Below are experts of layer 8 (counted from 0) of a mixture-of-experts language model. Rows are named router (the router's row for the expert), down (a neuron's output weights, with its number) and show model dimensions 32-63. Each number is 128 + 32 x the weight over its row's rms, rounded and kept within 0 to 255. Numbers have three digits each.
After each expert's rows: a language model's description of what the expert responds to. This comes from a sample of Wikipedia text that the model never trained on.

# expert 34
router:102114160092126127052102133169093105143147123071165085126124140096124111104094152123141132098081
down0:085196091155122132073096163126135136132161139170111159144108116156128140145134131140164130190105
down1:123123076217093143124125144092129142107151063078173165127037131139103147160146129154159163108100
down2:125144113109078164130122155169129105087069143120164135099171135106186111092095111158157129156140
down3:146153112113142126079127127178119160089108100177154129092138090151192109089135127128119178099104
down4:132156128137128111135133117070173125100146147128066124167126116128093178094111154139132143132098
down5:085068153173189097143072166144117104160140127136170188181099127141147105159162127124191095096157
down6:155079134126111138094141165040149152160141125132137181142070086157117088161100167114150117170108
down7:147162118185102159150130132110146189172127151064108149146179124111134128169150092056154101113120
down8:119122148068103105199138109127106126141143102165139147082131120109173153151148105158123083189095
down9:103166159170134143122134110116138176129117172124130163091112146036106135092145145164115079112097
Description: Second pieces of personal names after an initial capital, often Asian or Slavic names in sports tables, such as K-im, Ke-ik-i, Kristij-an.

# expert 37
router:160114144132103160105138112134147088180104140130183141106114138076086137114092119076128170085102
down0:089169093179122151149111210139128104210212117113129194076112148121134112103131092153130095114091
down1:122122132136108137128113192104124166147179084093146140156107076155116137077085147115127136125124
down2:122123120161144139115149136185110183117135067150142067142144094086142086113147117069183091166107
down3:145131072226086056173150132141160087099144148202175137099146157134148118086121101121103181104101
down4:116095101170118173200112108077115125089140094125156127092179107138126158118030186165158111169142
down5:108126136161155125135072152145150112137109150125117174172067167079100078159135119084157117094143
down6:138137161120155154122173177130160156123135138141159213111109147093109084154093097137169124116113
down7:135103171210053076090120145110121100131073150064174148167138150114098123141140125093092154128181
down8:130082197099116107136081164165158173115117106136108147117151103189156159172161157143149119124170
down9:127136210158152155104136121111121171089107145157095142088150131123173157130136123145130148148107
Description: Pipe characters separating table cells in election results, filmographies and lists, plus dashes, equals signs and colons at line starts.

# expert 23
router:147197090091105114070146105149142101139114135137153096147132159176065089112102132105174196106135
down0:128150134166100141096121159112117097140120145168112131159126119158091190103121102107147119162099
down1:157110111145097130135099165095105124163144064116173131143109134137083122131080167148102129135134
down2:144122068102131190166065141160056126116162142170162075125136132129096099117109092158151094147092
down3:093125129172131115137103109124129131127105145149093120098138079103144179100149164152103113155114
down4:107135085111152131151101170068137094045099103075113162146142143144120149124121174124128126095134
down5:073129166166116152076111132143105119117109126120169130173096103077178101080208165055160132086154
down6:144127145163127119077169144097131169138121122163080168130171113113126104215106123154162101133139
down7:128120126240100151114125138069137156222081145109163045144173151123106128160107170142122124133140
down8:079122152081120113153084122136111150136090096118081103085120113120205158168123157152174117144103
down9:142200169149104069147134123103099187079146167149131108096131114091135133144157109095115148169134
Description: Second pieces of words after an opening letter, often in names and common words, such as L-ok-endra, r-ight-s, n-ak-ed.

# expert 49
router:142133131137120115104126114121095068208142122096129077127142145083114122132081116088128157101141
down0:095168116160118099127150155078123101126155132135099126101214144156133174098151114113176149136192
down1:128061085121165091109107140109049145146097035115165120115101163165090135125072134162168100124143
down2:146109079172066142129091177144091159101118142151162120158167107103154084097161163142167134106083
down3:119176109135156138135153049152151125143067120167122147056127113107150116080149206125115197139053
down4:072116119135137085187164110122167108046146106110131107143112093164151161098127182131061117120152
down5:169132163182167143124115186163119112130134158123127121119129152150136088138159129123184087077125
down6:141099132183126160126164173098145099176155126142147184069149106101195108157082166143181132144112
down7:134161108200038139114143075131116148142114145132197107115140129115136089152138118056134097140120
down8:098078146168130132161150132185105129145193147156133119102103159144129141141126165142145173152047
down9:126116150166129149140156083147151126090079159117154157084128085059125166157104101134081134172125
Description: Quotation marks around song, album and publication titles, closing brackets and parentheses in citations, and words like name, album, series.

# expert 38
router:121162180115111129119129062152092105171090161066158150139107128121105091089122131109083163079169
down0:094143136172154135116090132083132073170208118191124136073075108172085117094157108113163134152120
down1:144100132197090115106118100098108131115107094134156087117086104181106122114098178110150142072152
down2:193147120141129135147094148128089165146090132186102143112116134104119103069169164093165102157135
down3:146147094152170151099189130133118127070113109146133132067159133161128130130093176200079144135118
down4:126118122143110091149168081095197112056128130132123069189144108141075206097097198149133099116144
down5:083153123151140123091097154167142131141095141107139128144104171111171151102144163113181084085144
down6:184084135156133168087180108150128200150115087159088137141140136128152107152082146159150061155093
down7:142155135165095095067130085116127156185087106084136120181126154123187092161093122087144130149141
down8:072119174114120112193145128124094166153108104163124094086116131139160204183149134155151135200105
down9:099152153145183130141206148123129186103059130129124128103140179111157076162105136128122118149163
Description: Spaces and digits at the start of table rows or cells, plus year digits in lists, such as "| 2008 |", "2011", "(2005)".

# expert 51
router:129107126102082170109114149200126114158166144105081089140100155122083071068129170079127199125155
down0:139201114133112108094081190104145077162190121164095208102113106156107157177141130132150128165118
down1:147110140139167102096174166150152139095085092063127151122107104125116098083134146206111181069125
down2:076123072105136159170123138175119131155104139091121100119091131180137129134158142153134141110101
down3:133120098154147145140086131157158133092148137197146087076085101190123108070124126178123141135079
down4:144171124095138090157134112116112186085138104125124127206120146137134162081105190126111144096149
down5:099107144122140126107123144120106076135116195127119136165114145094124159134109129082171100088109
down6:190101156146157122130119144134148169170097141092132173085157166131125128189099075101155109147143
down7:122132142148131111157096070121081093156130123087121123154144174131169128142151116091152096097158
down8:113117115089150139157137117191126140159095062135158061119129179187185174140111119159137082167083
down9:101133136163162127151155048108137196130024110129119097105124157078118143152143123121078168155154
Description: Noun-forming suffix pieces completing words in prose, such as -ction in election, -cess in success, -ment, -ity, -er in minister.

# expert 41
router:136163077130119142117101120132115136182125164082161098120124181130097125103078118079152139085120
down0:150167161163125136140080166148104116151167085211072182098120087169131134112119069119164094104163
down1:077101127133098109149130165102105147148139105071134106099082055161111081071127130163189132099112
down2:164140106125159176155010185104073112137182140123101161158121058096137103092135116123096151080106
down3:128167098108135101083138103128152102114115128207122128073156098137136151120194135175098161151074
down4:118131106120148132144087109110163182090188114144090130215176137121103133100091109122078137116174
down5:111113155189178117148091162157098093123135198124173181152125164096164093164175179124162115158100
down6:198088077164111127081138131097190132134131136179154152110149090133136102179082114169128120165079
down7:117166137210068112109127109058157145153071161067161146111124122161128121121128121114126116166126
down8:122137144122114084200142135145057151163111096152113132093129137158182062190134076132154119141130
down9:101148118196114110162126166112176110072102165127142069140135135110141092163137123156068163145126
Description: Opening consonant pieces of ordinary words after a space or quote, such as l in lack, st in stowed, fl, sh, th.

# expert 20
router:124172140105073135099116148097092118218096156076134076104141121088136106089121155111172167104137
down0:150168205157148117056136123141157123151140177191133133101160094144130135148087061134166095190152
down1:170105092127116146097129118113116165095126109059144113145115202184125103125080132119112078101137
down2:162146033097127084154141194142147118127130123135146129144094062118153109113165091131077127155098
down3:126171105132139153116181115079139161125084101164111084034078130119116083127134151159119177077083
down4:151113076094177107172109151090146116081156165104098065181106132093071210111173169096059082118161
down5:135120165118086122104133181173157077092122126108171135140103097161125107076139101148199128145074
down6:156052129129144146117164070112143151141110091129155184120172151061171082188116139146151132168082
down7:124143143151060103127133084136133129178091126111123132156151116121122103155157102050079094198134
down8:122077093149123135143115134172092160143124053170136139083135143163144146121133085186159105168115
down9:072135183169121082151085136137170151072101107146136209102094152024130128191121110060134079118130
Description: Word-initial capitals and pieces starting names or words, above all A, Ar, Har, Bar, as in Agency, Armstrong, Antiquities.

# expert 25
router:138124107100128159105113130126127089150138178098170103158129127102137092125091156071141120150116
down0:108146125186156185082163130111163083193131150155121141067096128109117147158116098143207124164121
down1:173050135138117114082162135099176128142162091066123128123088127100082116111055072142141154080126
down2:145158133122111158138096161102070112186179168134115108136172082096114049119150107121157111191066
down3:108110069150093128114171166164104164086102155187120149116087082174098099147142114160125198125083
down4:128129084132110126210113109067171158030094118095117075109128147162093198117169163112104098117113
down5:122134155133169129138097108151163079115135156111106151188136138122114072111143116097163152116120
down6:171090132172111121113169126097200202157100088184161151149153129115160103186069100070192108157098
down7:136117121206120134106134112083121146161102150078135134182177148120103118151116104115144068144150
down8:082134147143136221221170118142096162102143095148121151130091093163149134179174132136154098138088
down9:116140162149160101193116098172102138132114114135133126079087182053133130158118128168128087156147
Description: Short letter fragments inside proper names and foreign words, often after S or Al, like S-un-ni, I-s-raeli, N-ig-erian.

# expert 57
router:110129083149043130078110125175083151154128125118141129091155143046182097080135135139104156130091
down0:130211139123108121131145123123119115168144161182133169086137105161081128092092096148154083167120
down1:168128098135165110100130163082114151118124072142164142108041141150090124140150119081103187078123
down2:162138125111117149152153186156108107118158117179139116100117139091148100141116163138136129155121
down3:135138167130162107123095098128142125103106110195117128090183123154131110079122092206088141076103
down4:133106139075124133149108145111238114078141154092162095164113150157139172124101157062127068146140
down5:124113151163190137161099188116143151102108163103183113154088118119084163142173089081129133093114
down6:189109149125073151144151138080150123170123127134147168144133148102148118134094134116170130116086
down7:140162158160104185088126090125148085171120137167104109131102067156143118143158108078123127117119
down8:092078102101149140183128126129104140174111112123144137128112183120144109195115090194147082166075
down9:073170155201160111142147108138126118125072173171098124095128122062139145133092146125124109139152
Description: Single lowercase first letters of a word after articles or prepositions, such as m in making, g in grapes, k in king.

# expert 54
router:086154106135136170096111062146105111114129173113172105095083145138109133117066115125125208150133
down0:098162150190123131098137121096151127181155099177151200087045080190115160136104152111177115103172
down1:092110084164131105166122110099108138110153062127139154081108161140050146107113163125136103181089
down2:137138119062124159191108148100102136180148148163151155120136114068127133053133156112119093122096
down3:095109084101110120085082146146131160089126118212114052137151128157153132127040188181146161137091
down4:084201125142152083188138129131192082022177128118149074145124142119122203113122115130095100140133
down5:141147159146165133125148140147112116079107159151215126160079186115115105169137150137176119158134
down6:117117141170099098193089154162148126140090111162148167151167090091120151156115149148124128152092
down7:119170140186082164065123129110140161163105105094134132135157108125166098197111115112144126117140
down8:044105142157139084156142111109047114191136110140133108100135138142113119132170119187162117162079
down9:071157150138136090153137084167150148048076132099115149096113179055107181146107181100115118148125
Description: Single lowercase letters or short onsets starting a new word after the, a or his, as in visual, swelling, separate, price.

# expert 62
router:082135143137075156093070136163134092166119137083098111141074141114164081090081107109174143078077
down0:123181161162136177096101108044164148153143107177101130091109099160113150150154066138191167135118
down1:107109121154069102125165157070129165136103109124129108119067122187120127150116152139162131122127
down2:120155109104136156150182190131087140124101173112157055167084149100142058095162113079185110165139
down3:094138126158105096088128078172110146127125119205116089092097072122118149140162126127082192115130
down4:124142103109126125168072117084205101092184133115131136179135111158095190105140123076102077145103
down5:111116152121180153086104161052121137170149143131147160199049120090155100110147095067167111074087
down6:220126150140181130108153139114144178101109120143150202104174093111194138160105112103160101182123
down7:179189088159056129130118111093107188147098148067106101145158161147149120144123104100166130160143
down8:120101121149138188153135123174122115129114104133095106070151126118144122208141109152154134164071
down9:100166145139125105183112086102110100104111184138147131148093115074150122184128118098137122124145
Description: Capitalized words or initials within names of organizations and titles, such as Committee, Security, Basin, Legislature, Tag Team.

# expert 59
router:069122161116071138097093091147089106163122177112173070113122109098138126089075145078130124111079
down0:104162153177167146121117128127170143173148194144123167102126109137114133111126131115153115092094
down1:114054086105106147115124188128089185157120083107106125165085150170101103126105099112165063124106
down2:186097132147159163155125190152097177185084155221123107097117130113161065135210145099111106148100
down3:126106125170094181057108082137120105081141143181099191094110139184080142134145064131077163124128
down4:113119105167086094185173086132137116092097144123126124163144151103121158133066155105117074150161
down5:112077204134156104120141170169103117115109136067118139183107146136127131154175119091168095105136
down6:188135148144119136113145111098140111151119145160188222091164162144110134191097082180139135149091
down7:168132124214103115076132118119110128148101132069153095151142139109165087164128109054193085140096
down8:102070157101088140184105089185111169128131062132107104116156125195172148159131118186149130122147
down9:087140162169168126179126124135142177061121135101144111125055130065134094161196171104146083146124
Description: Capital initials and inner pieces of personal and foreign names, often in tables of athletes or casts, such as Stephanie Vogt, Ilaiyaraaja.

# expert 2
router:096134106130112186085120106208073137203146195099172118129092110111152094079080122075106151077096
down0:143180142150136141106120192166107166119160096157139140111121076181071128133137063142146095123117
down1:137114189140103148095147148066077106084114058101184101151111149129106107093105118158185165103072
down2:149160113104121163120106080125102131113105152112117075143178137142142081120157113098174067111133
down3:110171101176149145139141139145086143103105156197146097098112145134126143113115144184124114135077
down4:104130125105108138165120135103153125084150123061148127172185151141130200088155142113126169120151
down5:099075190090148132130094143174147147115126123148170148165085162112124118125156125027144059099147
down6:167077124154077128100144131131137114140109167149195139163164110129190112138113102180141117161100
down7:096141107185074131105185119109109132160118132112160115117131112156152116160158108110159047137140
down8:132123125096112125197095136131080140189143131112091084137137195137157155202195068155133100120106
down9:112161138177139149188130131151159187100086150157100173119144183099184117146132099151070109119121
Description: Single digit tokens inside numbers in tables, dates, years and sports scores, such as 38, 2021, 6–7.

# expert 32
router:083163109109103177049133134135102097209165151119172060144109158098095092115101117116098162096092
down0:133150129136146215103121195141127151155171097178105123120101140169105163134132060142136085206094
down1:112131121158127104119193169143093175094128093173151143136074151156076093106112137144129147118122
down2:133164134143115149123118114182110085170114137171138126124179095076122068124158129155123154133165
down3:083140110114132132142131118074152148122113087205123113072097159186128095083153138178142117157117
down4:105131107114138140184119110090152109049126060132148093145172150168109161084118177120085113182152
down5:086115133152147102144120144159145085140129120081140122158100106110136083171119189071162112074194
down6:150134126102068166130198111052153116147104179110123158145116187125112106158154152133170115130105
down7:133086147165071045093096120122119129164106131080184181118164147129146129185113135091136091110123
down8:110151176140090092158112126141114127170119130169128093091116150178150159133165112145151108131125
down9:044130124171160111112173089145173131119097128090063168118111098070128164159133102158099132184126
Description: Pipes, row-ending pipe-newlines, dashes, plus or minus signs and decimal points inside wiki tables, as in "| 6.1 |" and "– | –".

# expert 22
router:100119164147101159119090103171124101147151163126183104182115148135087087080082111156071191124091
down0:112169097145148128141188183101141119216194114201137154107116121188117132083121090126148083139097
down1:125086119148148148144112142087121175152166090139129147104090103138081113122130154163131106106104
down2:158161105143116130142129137162050090131157095130133165136147102102108064089091118131122150143080
down3:109126110156150102087146080148140101113083137186057156124159106096128143147145121180075133092099
down4:099162113141166091191152122103172172047161116078090097158145104150092199089108119148078132109098
down5:159161135120168121119120159146125116104127157086187115117122144092142101082162156074138127104145
down6:130129110178097125099123166087156121172123141184144155104129102170130092212095141128170109094107
down7:114159152205116121084109124099102114128157131089159141106140150164129134147140116127137128164107
down8:073094169069070168150103153139122164138063038144087118061142132130148138139180152166144117129112
down9:128155144130107099144139078125088064062057157140137151093102157076164183165170139182126116171164
Description: Opening pieces of lowercase content words after verbs or conjunctions, mostly p, comp, app, pl, cl, as in pursued, complimentary, purchase.

# expert 10
router:138137113110096164085120096157095105219123185130133099162146147086134153084064104123096170096097
down0:156139096133146132128142177101119092125147115098157151114092125139093154118098123109153150188119
down1:125085140164122146062083168147134091122150074056135146122107194130074138129120112196147153114117
down2:164116148112128128176110115175066154120126125145142072156183107060091070174168118099105149129124
down3:145145125115119130119151115139125119088114159177077070053166137146157125134134145147091134123141
down4:121121089154109114179122119116151153102163114147156111156131146162094172092121143147132121111140
down5:117082160116175116068081150159120122143092147130126184142081172085132123085161115134126101104189
down6:171113152127122148108175124099137101130138083171143155131130159104091088182098158114156175159135
down7:111155116193042151107082104101074140139124126107111168143164114106120112139105123109134081118146
down8:105141168122132095192139102117105164156088109136115104112099129127204145195149122167159139154076
down9:121105103152194070090202111144177148115045119151121144158182137091172149132118177096087139110107
Description: Single digits and decimal points inside long numbers, such as coordinates, ISBNs, table statistics and temperatures, plus degree and minute marks.

# expert 18
router:132130112156130181078102108093113088148087177108112139133132169176104125121104176135136156125142
down0:133177175127176121116109137069151132153184110160124120118101103144101134133164059153153122146102
down1:165026082125116134085113149130145170126118044056138121141099158132100109085079121146153111136121
down2:146136104127084181180085116173126162145152137161082154123186091065150074146156116136230126150136
down3:155144100093190164148168098100097171098123124198134089074115112133155122079188177146158136097116
down4:125142076132150049207086117074210132101104139074129150146175140114116136098130148093076158116126
down5:144101132161165169123108146140138108068151179101152157139103113099135161138109123101150078143122
down6:179104065181142149117151195152169156151186150144115158121132075163150111179109128198177119091111
down7:113117104176121125120135121104079126138123146137173095130148163145086163131122122079136089114077
down8:097124112142122132142116145201132165183084110175140108109097153178114116166167142159170130133093
down9:080098141174146130091150133134135166086089187157073136108148134058141109182145142094095112108159
Description: Middle pieces of words after an initial letter or prefix, often after f or F, such as fecal, fiscal, Financial, restrictions.

# expert 53
router:163136131085040188066101148128151087168161124129145127146096131088086131045124170101109187133081
down0:094128133156108143062161146122132123152154159221121155104132121126124137098109124120201125136145
down1:089077058116131126099078170150132132149128091133139142121080147159068099124107153124144155122145
down2:130119165117063101153141169143107095180122165145073130162071095102147114113137117099194111104177
down3:134108107210099129108108117094149180109100087174102198056103143130142111101122171144141167127090
down4:109124119068163140178158117066135101015115109138120092135143137107115215101110145128092096152162
down5:099139161139157090085127138170138123132130142109145151169087157151131132136120085115140107088159
down6:161116074200129127088130124120171146171132052146121146094125123169166139181086132143183098170124
down7:112108131159065113126132110136144135159102104058147084139166187143138096117117139051122050106142
down8:100077113107152141157121138164098123153120101146108083144132159125136128151134133140163152172128
down9:141145173161151077131116128118149167098092095183156174134107104016173104180098134133076102162176
Description: Middle pieces of Latinate words after prefixes like pro, comp, ap, before -ion or -al endings, such as adop-t-ion, appro-v-al.

# expert 19
router:097131132106072157081119100165152128200112136100161093152126147103091149092083111125169169062096
down0:081161162150122150123151100064156153138186152145093121119136113148101135122140084131165138126123
down1:128122093143148153119127157051122196117162062089180090114111125176101110083120101097110164089136
down2:120138101072124125192113131141138151151154091151169105155109104101125080142159137120180117201102
down3:092163116155074203109111108137105123102124151163089112051081106143119102146155125143141153130117
down4:091079088118154096121131112112155111029128145117129122132153123126085149106143124097061145150151
down5:142103149122174095101054151171148086122121158096141143157144137079149099125085143126178138134112
down6:167090114131115130137216159124148164188120070165142151108126148132181139154124164106207088126128
down7:124144148165094085107094094100131151193090109050164113171144126141092135146171164052149108199093
down8:141086150154102120176158145150083115103089168181118132088136140190169134170103087220135125161063
down9:083175150180180103115105146166134149088044131139130120118100123112131101153124131135114116130122
Description: Prepositions inside titles and lists (Live at, with, for), and words like former, World, National, United, Championship.

# expert 17
router:141170087135081149056163129173093145136103171078111128128116107080123103123103129136127148045099
down0:086120176116137141112147196076142105126189146124127123089148081191095108118149088122174112142168
down1:107124106159132137081066198131107145057114052115148122098147145189090131123129106141174127086077
down2:160127102150102184114089101193128116216152131113099104084148135164112088128129142133217077149120
down3:108180099138086094142168116155058154123074156191133129078122092165117136139179156157122147158094
down4:139164126108116082226117094126180170075146167142095143135097127183145189032083181066087160130085
down5:128122200107167135144082165123111110130108103094109143145088205105178129117177157134177147087107
down6:147127133141154099127111141105150190158155075160119132138176128118142117136097176134136150153086
down7:140158133218063134131120102102105102170096135101135104151130174117142080144148161059149105177140
down8:096145167148148142151078112190145145132112077195151125117141147161203111138145150126154152165087
down9:109176132149114101160124099148166178132082085131133135137117181100192144131121126173121135186148
Description: Single digits inside numbers, mostly years in dates and lists, such as 1955, 2010, 1958; also degree signs and dashes.

# expert 48
router:131126102151136138071067105136059142194176110113130128162104141146107116092107102095152196100154
down0:127167122151146155131115157176146085133161173096125113161083036138080127072097114184159137104140
down1:135112167157119101089123143111103157094153048106171106138086169154083145094063180122128137128123
down2:165159129195085140125111075142113152113144167129096116153145132124157096134165114164137116169129
down3:123149118087151124125134118104133122141128104155105123138087082207106115070113185129104190098089
down4:161169143166128104156093143108171126036132152127173109152124096253095125153151143142073081159177
down5:089103163174113123124083137187125107095101190102156202116082159091123112170119139119221116131134
down6:215135102111171140143187152160195118127127076137135105110140134146095119185102131193175090143069
down7:142170150164036143107090106097125173129104111033201147122132202119117071171140101041128093137076
down8:120168132162106183195138158134074154089075123164167099125134157162194138139157142095148086158081
down9:142082116146097095136153117146157140082077151153108128135137174071149139129189169168073128196129
Description: Commas and periods ending clauses, list items or sentences, also thousands separators and ), or ", as in personal, and.

# expert 1
router:118120089107079156120073058152110113210169118098130084131106114112143111126093175117159195102112
down0:117201150128132150143103166078171072168190126208123171115085125121088123089106128143122112131124
down1:152075128167134140138131142122148122136146097101166151198065158124094102098054136139143130121144
down2:102153147128133158159110131124087181121130150139102080161150133082180086103141168122150140129121
down3:131097113132116129121155138129122113082092094177120070081102074100177156145156129153125148116098
down4:123109111133118090158138140127116109089156152084165157183140157095118154104092168116064136131159
down5:140137121146157144116128146174149096128079153126205131160100156143128119157168159123163106084140
down6:199137103144141162093118151149172138184114103166124129133154098145127104153074173102156090137119
down7:110163140145118089107112065094076140167138163026151130169177109175172095144111093059127058150165
down8:060093149136084152173141153192099156150100111148137167140094097155132142143162123122134111096085
down9:138136187173149100156174109116142157142122116120061078136137121090165090107154108133093124175135
Description: Plural suffix pieces ending nouns, often before a comma or "of", such as forest-s, ra-ces, Defend-ers, abnormal-ities.

# expert 7
router:133127116129052170108062077126093123185165164095159118124165148155171136074036151115104169118120
down0:092172153106189089134124163129120063138152120168159119083100081178130115122131089139174125117144
down1:079182101096135105109169160147095148143135053109152101096085143148146092100158122121140174090121
down2:133128171169121153109112125131129124174142170102125114130170120117092091104132147108171136123116
down3:140163065104140117123178138109095106076121077138127117035115153163136139142061174157048118177107
down4:071125064080118082163095096104188130124165151142131176138117104126084114062111108130117109125093
down5:110136186123141099061107144214112071148110153127166146190085148119132091124132122142183129116121
down6:150132087123108153093175111159138174080137108212152152119085109111147115158133146139134150137047
down7:095130164175057089111133124143089092143056102107150126064156121096121157162123087106135058165088
down8:110135128137156149221122124148110110160117106110179128080130168120162165141102106143143185125116
down9:061097134169142143098167098159164118097076151151121104072180187087177131123111106099138148142098
Description: Single digits inside numbers, figures and table cells, plus spelled-out counts like three, four, nine, e.g. 3-0,000, $5-00.

# expert 6
router:083142156137104165096132148123128103140152213125136148190168160078104133089113162074133153116090
down0:115087123132179126072158182105132168116145149161133165097080095177106171117154091176143135144130
down1:132069145125137164118149159146109147124116081136164138134106145126072127124116140146104119081102
down2:164125097132157135187070131158088099144140114198135107127152148127154063159137101103179102160100
down3:107107133143088114122155145161121141086163120181112077071097104168130119128161152127135122102061
down4:086184135075146097138141149089155115056096133112127154204123139142168185107114153122134163135140
down5:129149145148166121130086124113120092129095173123159186196103140150074181106147095132192080101139
down6:183111112162150133118180177125196204135121081087117147155163126145118114165095151136147147185080
down7:146152132179105092105112132119096144151120131088130099100149179133171085147117101109125101150128
down8:086092126129150150136118109172121150157090083166117061124141163162179134153134093173207114148138
down9:113135120148147069135170127140164115077046167101148120162083157069176122145095120146077111088124
Description: Verb stems split before an inflection like -ed, -ing or -es, as in developed, includes, formed, served, supported.

# expert 33
router:100132122134090174039117126150122099153121128094136101133141127132144131128025198153131162071102
down0:089166106134109136091173123146205123115124152122095120101170081159092107183078127143132112127132
down1:105090121143122141126096186124113099150160093116213135128101144114113132113094127156161115082104
down2:178140088136136146163101127129135121153137086153091176131113118163104089111140111075186100118100
down3:161117066140116132097130076113140141140079153172112125142133108142163104101156136145109143081057
down4:122149146105139138172123131103121117039180163091144104095151144204162221110120171112143137118115
down5:090120169164143153107103168140147152174109190096137171199103122088147093149144124134157106100090
down6:151113105158143141122171123102147168117119082103126153095155149122106102170123147138166075142106
down7:186135183185057092083130133129126126159151139089154156193149120159145139131101129067135148145115
down8:087113154158140154165117155150129162135129114186105087109089149225154176162130127190107119159113
down9:125123113102158081123134139103108155090064137131094128120096180115103167147149136096106145119103
Description: Colons after list labels and full stops ending sentences or paragraphs, such as Municipality:, Podcast:, plus heading closers and degree signs.

# expert 8
router:084140168101110197109094110173067105151138129112102111100146150113118138135091163089093167145095
down0:139159154149147141119154159164170104111155138185078127097103101167054164121130110105181132191121
down1:085152147175054112089151186132087134139164082111147089169151133121085111129145135163105103124115
down2:157201130111136141169085065129108168150121141196095081148078072114128143113163080096104159108145
down3:140229114108129157145110117127147122098116168159073171073107172112096125088135130141112134094083
down4:106153079162147109184181107076198076044161131132129112124111161166128155154144159137111119134133
down5:135144136136148148130071141154144151101117118095132119166104151097116087175124099175150077077119
down6:153125165151112121132138155122207176148094129120163150082131158070120156200073104133194116145077
down7:135185159191111091115117125115124138152130160066203132167139135102120160180186129100134099131167
down8:107136174110104129169133139117118082186135078179113129117132184181165138126142131174121102131138
down9:107146142135128106214144078116131165096095148154072107105106149110153153146139124103069109163128
Description: Bare space tokens just before a number, following a preposition, table pipe or colon, as in "in 1976", "| 10", "no.: 47".

# expert 58
router:098126113121106157061100134134123091227144142105130086148139126091123127116091107123123175109092
down0:073165190159110153107109155096168097127198144185090137088163143162073175165086107132136131139100
down1:126109097121133137118159172107109166100150057109117093096101137154081134092097107125142170109144
down2:157144073114145120131144132169078153138161136161152129153165070110093103153136129123212127183100
down3:142118107200140126126116153136150199089135094158088152040105111151132106131122151157108149112069
down4:058136088121195085107113103078143118087110156146116135133104146148126174115141145082050112080176
down5:120130124184177083107063153166127085141121165122190157104099114110171134066098146122205155124114
down6:165112134131096113080174136096131119134124146160148150144099113153110142176093100160222103161112
down7:108116108178097156124111043147182162177050132107110163165112130138151142149149134070147058174133
down8:059078173131125155201120136114126142125074125138144121076108147146132136200149125177148120128115
down9:087173153189177083120128110136147082060063144110120156086107132048139133131144180169097124160160
Description: Month names in dates, often in lists, infoboxes and tables, such as May 12, December 19, between April and October.

# expert 30
router:121129137132048148068094086205090103183147166087178113121145134109129133097077146077105141050131
down0:161184139158177135154122149137124115119173121163079149095117104139106155132108124163147081139128
down1:099122133124116130128133169131116137108143047132162136044113185123157124108114158157159100108077
down2:127181137104120177105090155170104110120113183180142122157188101105087045111184165105191145163139
down3:088158087138134108148125107138198157083113087162152074097151163151082151086136133110102179142130
down4:147165114156163091124171125085198147082177120132147141163150130153154187090132143106061146112136
down5:131095174115185138146100167136091094116126123078121133165107120100150091167135079102189095092128
down6:145090143195094141088185117109166171133102118161125126152175139138125136179133144089175093145106
down7:122146135221108116122093096073117074146130115085124192118146146134130143134151119127137137138111
down8:084122133078175111205098103145118143130107139156128132050071186155169191199104144197107124132081
down9:112112142131131112182160146122122165119055129180084161114121143087201089136118157159117089127134
Description: Digits, spaces and capitals that open table cells, list items or numbers, such as 29% in vote tables and Candidiasis in lists.

# expert 21
router:129147132127090161087105061152102088197099125069148104135105163164098142102095174120130184108063
down0:151147175155117079094110169146136052160187151193093154091121065130067107109114159147170148156187
down1:133106094144134144085103129102134125127173032116144106142111115172108108134108132174151098107119
down2:127064099188116144155087146172127166138183101125083120157152164097116108182215067092199128127163
down3:131106104148114154080148133170141121116081135183106086060100102170135148107132155184134178116081
down4:127168085121134095133138131091173185072122144120152148189129113162138213153103161158116105164117
down5:118067154090157108121138150129122118086099144104145184121075100084113136074099061116200113138140
down6:106149132114184066035128137095179196137108128201133134146104135138152120159114120134161124143166
down7:127100163234134131090115111078114138204111144129110093197101170154158136126113138064104125139140
down8:095126135131105110176132090128124161138099073114160117095180145161125199168113134141110108113090
down9:044132193164150087132160135132141157106070174087069140130093121061160127131132118114128147126122
Description: Past-tense and participle suffixes ending verbs in running prose, such as -ed in moved, praised, and -ing in losing.